Weights of a small mixture-of-experts language model, trained from scratch on English Wikipedia.
Size: 9 layers, width 128, vocabulary 2048, 29.7M parameters.
Training: a variant of SOAP for the experts, 457M tokens, 3874 steps.
Below are experts of layer 2 (counted from 0) of a mixture-of-experts language model. Rows are named up (a neuron's input weights, with its number) and show model dimensions 0-63. Each number is 128 + 24 x the weight over its row's rms, rounded and kept within 0 to 255.
Before each expert's rows: "mostly gets" lists some tokens that are sent to it at least half of the time. This comes from a sample of Wikipedia text that the model never trained on.

# expert 84
mostly gets: "one", " France", " California", " Women", " Paris", " Japan"
up0 [108 149 117 178 134 146 113 117  91  99 129  95 154 135 156 142 140 144 160 113  97 116  87 125 135 103 105 142 126 150  53 149 116 162 140 120 134 130 173 143 156 144 155 143 149 149 126 124 171 169 166 140  97 129 128 151 151 116 153 120 101  98 143 102]
up1 [108 153 121 101 143 166  78 123  66 155 116 116  99 103 118 145 142 119 131 117  86 141 141 100 185 136 158 147 128 143 109 137 196 140 106  91 141 132 122 110 130 152 157 122 143 143 118 171 132 140 140 108 166 127 131 144 105  99 143 143 146 146 141 144]
up2 [133 137  91 131 116 105 162 163 126 125  98 122 162 134  90 132 142 138 101 144  52 149  91 123 107 111  84 151 177  79  72 139 112 130 121 109 136 109 123 109 197 116 136 153 100 172 157 126 116 113 132 132 133 168 119 121 116 118 119 108  88 139 125  96]
up3 [100 151 116 159 130 129  66 156 135 101 132 129 174 121 140 110 162  95 115  56 120 121 110  98 132  94 166  80 122  64 116  89 105  74 119 115  91 126  95 131 110 178 120 152 111 153  91 114 136 157 113 130 133  94 138 159  96 117  90 119 127 140 125 159]
up4 [140 103 126 105 126 144 149 120  86 125 166  60 169 134 140 111  97 134 133 120 143 109 118 120 127 122 101 134  84 108 130 138 152 124 166 121 123 119 140 134 124 119 153 132 131 124 136 113  85 154 122 180 144 193 100 121 122 193 109 116  94 155 133 109]
up5 [156 149 139 203 143 120 134 121 129 156 132  93 148 158 120 114 163 153 129  82 168 132 108 154  94 113 143 111 173 107 127 100 128 138 130 144 115 129 123 127 123 130 159 122 162 124 108 133 135 187 139 112 140 128 122 165 131 172 137 107 110 102 100 150]
up6 [102 154  98 118 110 116 124 147 112  86 117 135 124 136 111 107 117 113  98 133 112 126  97 129 115 160  95 182 144 125 144 165 154 129 151 134 157 161 125 139 123 149 183 100 155 140 158 109 109 114 156 144 108 133 151 154 146 120 127 110 182 131  90 121]
up7 [144 162 114  93 112 139 127 112 130 137 149 114 175 139 151 163 157 121 138 137 138 105 149  96 118 137 112 111 147 145 118 112 133 151 142 113 108 160  81 147 160 142 108 141 136 121 102 116 192 112 161 157 141 147  97 138 149 166 123 173  87 153 166 145]
up8 [123 161 131 101 142 127 170 119  85 109 161 122 144  66 109 133 168  80 166  96 137 125 110 134  97 113 136 119 148 120 129  89 149 148  94 133 105 107 140 108 158 122 127 154 157  96  83 120 116  81 101 135 120 116 142 112 128 121 139 144 128  88 113 104]
up9 [ 95 158  96 139  90  99  93  98  93 158 130 132 109 106 121 119  95 145 157 114 139 140 139  98 128 145 133 127 155 118 167 135 151 180 181 120 111  91 118 139 149 147 115 149 150 156 117 117 137  77 126 108 113 159 148  89 122 151 133  98 106 135 153 110]
up10 [114 140 161 105 124 123 112 137 124 114 136  91 150 147 125 129 151 146 113 134 104 141 117 114 149 109 121 136 134  78 123 128 108 142 139 133 145 128 124 153 102 145 181 156 168 134  98 118  97 113 127 129 101 159 152 111 117 146 119 120 135 132 141 138]
up11 [ 94 119  69  86 123 122 137 150 135 107 161  97 103 131 109 164  97 104 152 199  68 155 139 122  89 116 116 119 118 104  58 150 105 131 122 124 101 133 142 117 164 150 118 130 135 110  95 146 144 133 156 159 125 138 126 131 139 109 110 113 124 112 123 109]
up12 [146 169 119 159 123 119  80 144  97 127 124 127 143 111 115 148 111 119 142 124  90 145 167 100 126 127 169 109  62 154 118 125 114 140 100 132 134 140 155 170 145 113 122 108 139 153 118 112 142 150 177 147 141 165  98 134 147 118 157 115 140 115 121 127]
up13 [104 160 112 135  74 127 175 130  86 104 123 134 128 155 125 104  87  77 144 100 150 101 124 150 131 130 105 128 122 110 120 121 149 114 177 121 120 124  95 166 132 146 150 109 161 101 124  96 165 138 132 134 168 132  90 150 132 126  96 123 180  97  97  92]
up14 [117 137 142 120  83 124 140 142 106 111 127  89 126 127 140 113 115 140 149 134 127 135 106 166 136 106 140 142 137 127 160 154 127 159 130 115 107 134 123 138 106  89 118 152 122 124 150 150 108 181 148  60 101 143 127 137 138 123 156 136 130 206 125 109]
up15 [109 121 112 100 115 111 119 131 111 169 155 128 124  99 138  92 122 157 118 131 149 189 113 124  92 132 146 115 128 125 137 152 136  98 147 135  78 100 182 152 124  98 158 132 128 120 106 142 121 113 189 154 117 158 167 136 137 123  98 160 123 127 130 126]

# expert 102
mostly gets: " May", " March", " October", " July", " January", " December"
up0 [136 147 140 119  81 113 113 148 117 129 103 123  87 138 115 123 138 150 107 146 135 134 139 137 140 140 102 116  93  87 113 119  91  73 167 101 110 156 104 111 118 175 128 123 154 112 110 143 189  74 126 148 113 151 136  78  79 123 130 143  73 152 116 104]
up1 [ 69 167 115 125 109 113 146 147 133 122 104 147 103 161  98 107 174 117 134 109 138 124  68 147 150 155 134 124 119 148 141 149 108 122 207 138 115 152  90  94 160 129 115 140 135  84 153 145 146 113 140 155 130 146 139 148 111 135 133 162 143  84 200 116]
up2 [127 107 116 149  90  76 138 147 122 142 137 142 138 148 144  98 100  93 130 127 133 124 113 106 125 140 141 119 113 168  75 143 150 125 122 118 143 102 142 125 167 140 144 111  84  91 138 123 134 153 191 151 105 142 141  94  86  85 169 105 103 103 127 134]
up3 [104 132 112 156 124 137 113 134 126 147  99 133 188 131 132 157 119 149 176 108 124  84 141 142 160 133 143 133 132  79 163 132 139 134 128 145 134 121 151 115 120 135 129 148 171 159  99 147 147 135 162 139 127 104 139 138 122 100 140 138 119 144 145 174]
up4 [123 124 166  95 100 140 104 139 140 171 128 124 136 142 103 123 118  67 105 140 135  88 110  77 138 104 141 134 164  99 120 145 127 138 171 130 143 127 193 110 133 132 109 135 115 144  95 119 128 160 109 187 173 145 152 134 133 149 146 156 118 136 151  95]
up5 [132 160 102 158 122  91 131 120 133 144  98 105 146 117 161 100  91 114 112 108 100  97  70 171 159 125 160 163 145 111 150 152 153 142 141 115  82 140 138 145 132 168 122 140 125 105 107 125  98 117 134 180 117 140 103 135  95 153 128 149 159 115  62 113]
up6 [ 91 116 115 123 133 131 155 150  79 118 118 116 138 148 127 140  96 141 118 113  75 141 109 144 105 117  91 122 109 131 163 136 100 108  87 136  99 164 110 151 144 124 136 145 134 150  69 133 100 135 102 139 130 146 132 133 129 112 119  78 128 108 163 129]
up7 [ 91 112 115 134 132 137 161 144 132 126  92 141 160 130 132 115 122 119 143 142 128 145 161 133  95  77 151  90 111 104 140 127 146 122 122 122  99 122  87 113  83 121 147 125 144 153  74 141 141 137 151 108 135 131 110 133 146 135 115 128 121 113 128 170]
up8 [116 127 153  76 106 134 119  87 147 132 136 135 126 115 168 107 122 195 114 148 125 152 145 157 112 156 143 157 120  70 124 113 124 155 124 126 109 117 119 138 149 112 141 112 126  98 119 136 134  98 146 113 140 116  94  79 144 155 140 113 122 144 101 146]
up9 [107 123 165 123 109 121 111 111 106 128 143 126 145 155 125 137 150 137  80 128 201 149 118  84  86 121 230 132 128 134 110 116 118 104 107 139 149  86 113  85 146 101 164 142 108 123 127 125 123 127 115 121  83 160 143 144 152 142 121 134 142  99 160 139]
up10 [111 124 140 155 124 144 136  97 148 131 159 121 137  90 163 133 140  93 129 106 170 135 124 144 135  76 134 118 135 109  65  82 143 112 129 115 122 105 121 141 110 153 160 166 163 114 112 137 133 112 124  98 172 165 149 140 114 181 119 103 116  62 113 143]
up11 [176 150 142 150 128 148 118 147 132  95  95 119 134 141 134  68 109 148 150 147  83 147 124 163 113 173 112 140 122 107 143 139 115 171 163 101 139 163 122 147 179 155 132 197 127 148 110 139 111 126 107 125  94 106 105 115 142 122 115 124 165 142 139 143]
up12 [137 112 129 172 158 136  89  98 147 152 160  80 122  89 161 151 104 146 160 132 134 171 125 112 139 105 190 114  77 126 148  87  89 180 170 116 133 148 128 141 113 103 153 128  86 158 120 119 127 153 130 150 113 132 148 135 121  92 122 119 118 112 100 126]
up13 [165  91 129 142 111 130 134 158 106 137 119 106 134 138 141 100 147 148 158 120 128 111 178 129 150 187 109 115 138 111 170 136 116 159 153 127 139 153 122  94  84 118 110 148 160 125 137 167 162 147 142 113  96 121 121 128 147 130 169 133 137 153  92 152]
up14 [107 133  81 111  80 114 150 154 125 113 131 152 108 136 137 157 119 155 157 105  71  97 105 131 112 115 181  84 119 159 153 133 120 122 168  87  94 116 150 142 148 152 103 151 128 169 149 108 118 129 119 101 131 101 142 152 139 134  98  90  80 108 135 104]
up15 [127 107 147 116 119 104 175 131 151 150 132 154 123 162 157 182 106 149 160 114 117 154 131 145 178 165 161  83 143 123 137 156  81  88 117 122 137 101 141 137 137 127 183 137 128 167 124 127 116 123 141 113 178 120 146 102 124 117 150 128 158 127 147 140]

# expert 88
mostly gets: "ag", "p", "g", "op", "m"
up0 [149  85 139 135 135  82 134 118 124 143 122 112 133  95 136 118 124 106 114  44 125 140 168 152 122 145  89 147 135 115 149 114 104 121 139 124 111 134 141 117 127  68 134 131 125  95 139 136 163 159 145 133 145 167  92 114 113 158 174 144 148  92 142  90]
up1 [139 148 112 148 100 110 158 160 112 116 142 193 148 148 115 123 100 121 142  94  92 120 105 139 130 116 103 146 127 101 136 140 133 152 158 102 128 126 140  85 158 111 107 146 115 108  85 122 133 123 128 111 114 158 143 120 123 112 117 116 117 118 124  95]
up2 [116 164  77 127 166 141 103  96 109 144 152  95 143 103  98 148 120 145 130 117 150 113 144 117 109 110 116 155 118 100 130 137 126 155 144  75 116 157 117 172 173 103 169 131 190 118 114 103 109 135 127 113 126 137 129 118 119 146 190 125 115 177 123 120]
up3 [190  88 130 178 115 135 109 158 119 125  93  93 131 142 119 120 137 135 119 134 137 150 108 126 133 132 132 135 101 141 144 104 131 133 153 129 147 114 122 100 119 110  89 131  96 118 154 112 125  86 131 116 103 116  93 162 130 122 117 105 142 113 148 142]
up4 [ 74  64 123 145 106 121  96 160 140 165 126  80 120 103 174  96 151 125 120 144 105 140 126 108 126 119 149 135 111 126 133 103 151 138 128 129 114 135 134 126 114 110 101 178  85 128 113 120 128 150 141 129 137 128  91 117 121 118 123 101 159 154 159 138]
up5 [112 172 121 120 158 117 126  99  84 144 155 127 175 106 144 123 120 136 159 112 107 162 161 109  95 140 140 168 146 157 125 101 137  82 176 151 143  94 121 120 134 147 146 165 138 117 145 120 165 128  98 124 111 124 139 106 138 149 103 119 157 149 153 118]
up6 [ 95 164  93 115 105 109 157 161 120 123 178 127 152 126 120 110 146  96 115  96  82 109 129 107 110 130 154 138 122 139 134 110 130  90 163 115 143 124 115 142 111 106 160 141 182 139 133 158 130  96 155 142 170 106 137 155 110 102 171 172 131 111 144 103]
up7 [ 82 173 121 147  79 125 169 116 119 190 128 135  86 135 117 130 115 145  98 108 132 143 150 133 122 154 126 142 152 114 137 110 101 156 128 121 116 153 160 112 133 114 120 142 142 121 119 118 127 136  88 135 154 112 176 105 167 134 127 128 140 141 131  70]
up8 [132 131  99 132 111 144 168 161 114 130 170 170 153 111 113 170 133 114 155 117 175 103 108 178 125  94 154 105 104 126 111 138 135 149 139 126 124 104 178  95 139 133 118 128 120 178 110 139 157 118 114 125 150 135  99 191 113 141 133 165 120  96 106 134]
up9 [113 161 135 137 124  83 123 164 114 131 141 123  83 127 144 131 122  98 102 168 188 172 103 132 101 108 132 147  72 143  79 147 122 154 118 117 116 118 162 137 149 104 106 166 130 151 132 136 112 158 109 161 128 137 147 114 114  88 101 119 113  97 153 158]
up10 [ 99 131 136 129 114 138 106  96  51 122 173 130 134 127 122 145 110 130 103 124 152 134 130 101 160 104 145 120 157 138 137 112 110 160 153 159  81 129 135 129 117 121  78 154 127  87 157 111 107 144 107 115 130 147 191 142  85 129 111 152 137 140 165 115]
up11 [106 134 144 173 124 122 104 132 162 182 157 127 149 165 148 170 110 113 137  90 116 164 167 105 153 168 153 146 107 174 119  92 146 124 144 113  73 109 119 110 151 142 122 130 162 139 107 102 115 123 112 116 145 140 118 156 137 101 115 109 112 117 146 118]
up12 [113 104 156 141  92 163 111  99 135 125 142 120  99 118 180 122 119 155  94 121 100 123 141 122 165 152 118 127 114 142 124 148 125 114 106  95 137 144 109 150 128  74  64 167 163 150 110 116 132 136 100 136 183 114 144  97 101 120  89 122 121 128 106 108]
up13 [150 106 141 148 136 129 184 119 125 108 169 131 178 104 167 119 135 118 100 123 125  91 147 139 131 148 106 104 159 136 169 137 130 113 192 109 121 109 113 162 116 125  94 161 159 132 116 105 145 126  89  97 120 117 103 152  96 127  99 103 132 112 123 120]
up14 [114 133 131 128 126 144 120 125 143 142  80 113 151 148 136 139 125  93 124 130  98 113  86 148  83 132 133 154 129 113 126 119 137 131 141 125  99 125 134 104 157  85 191 134 107 134 162  83 189 115 125 113 120 142 137 125 157 116 118 171 138 133 152 116]
up15 [138 173 134 146 186 168 117 104 123 111 128  71 159  97 114 121 148 142 100 106 110 145 111 132 101 117 144 119 161  92 150 137 161 149 157 120 128 108 116 172 164 114 140 122 118 157  73 110 152 125  70 129 131 119 124 121 123 141 147 140  96 102 131 131]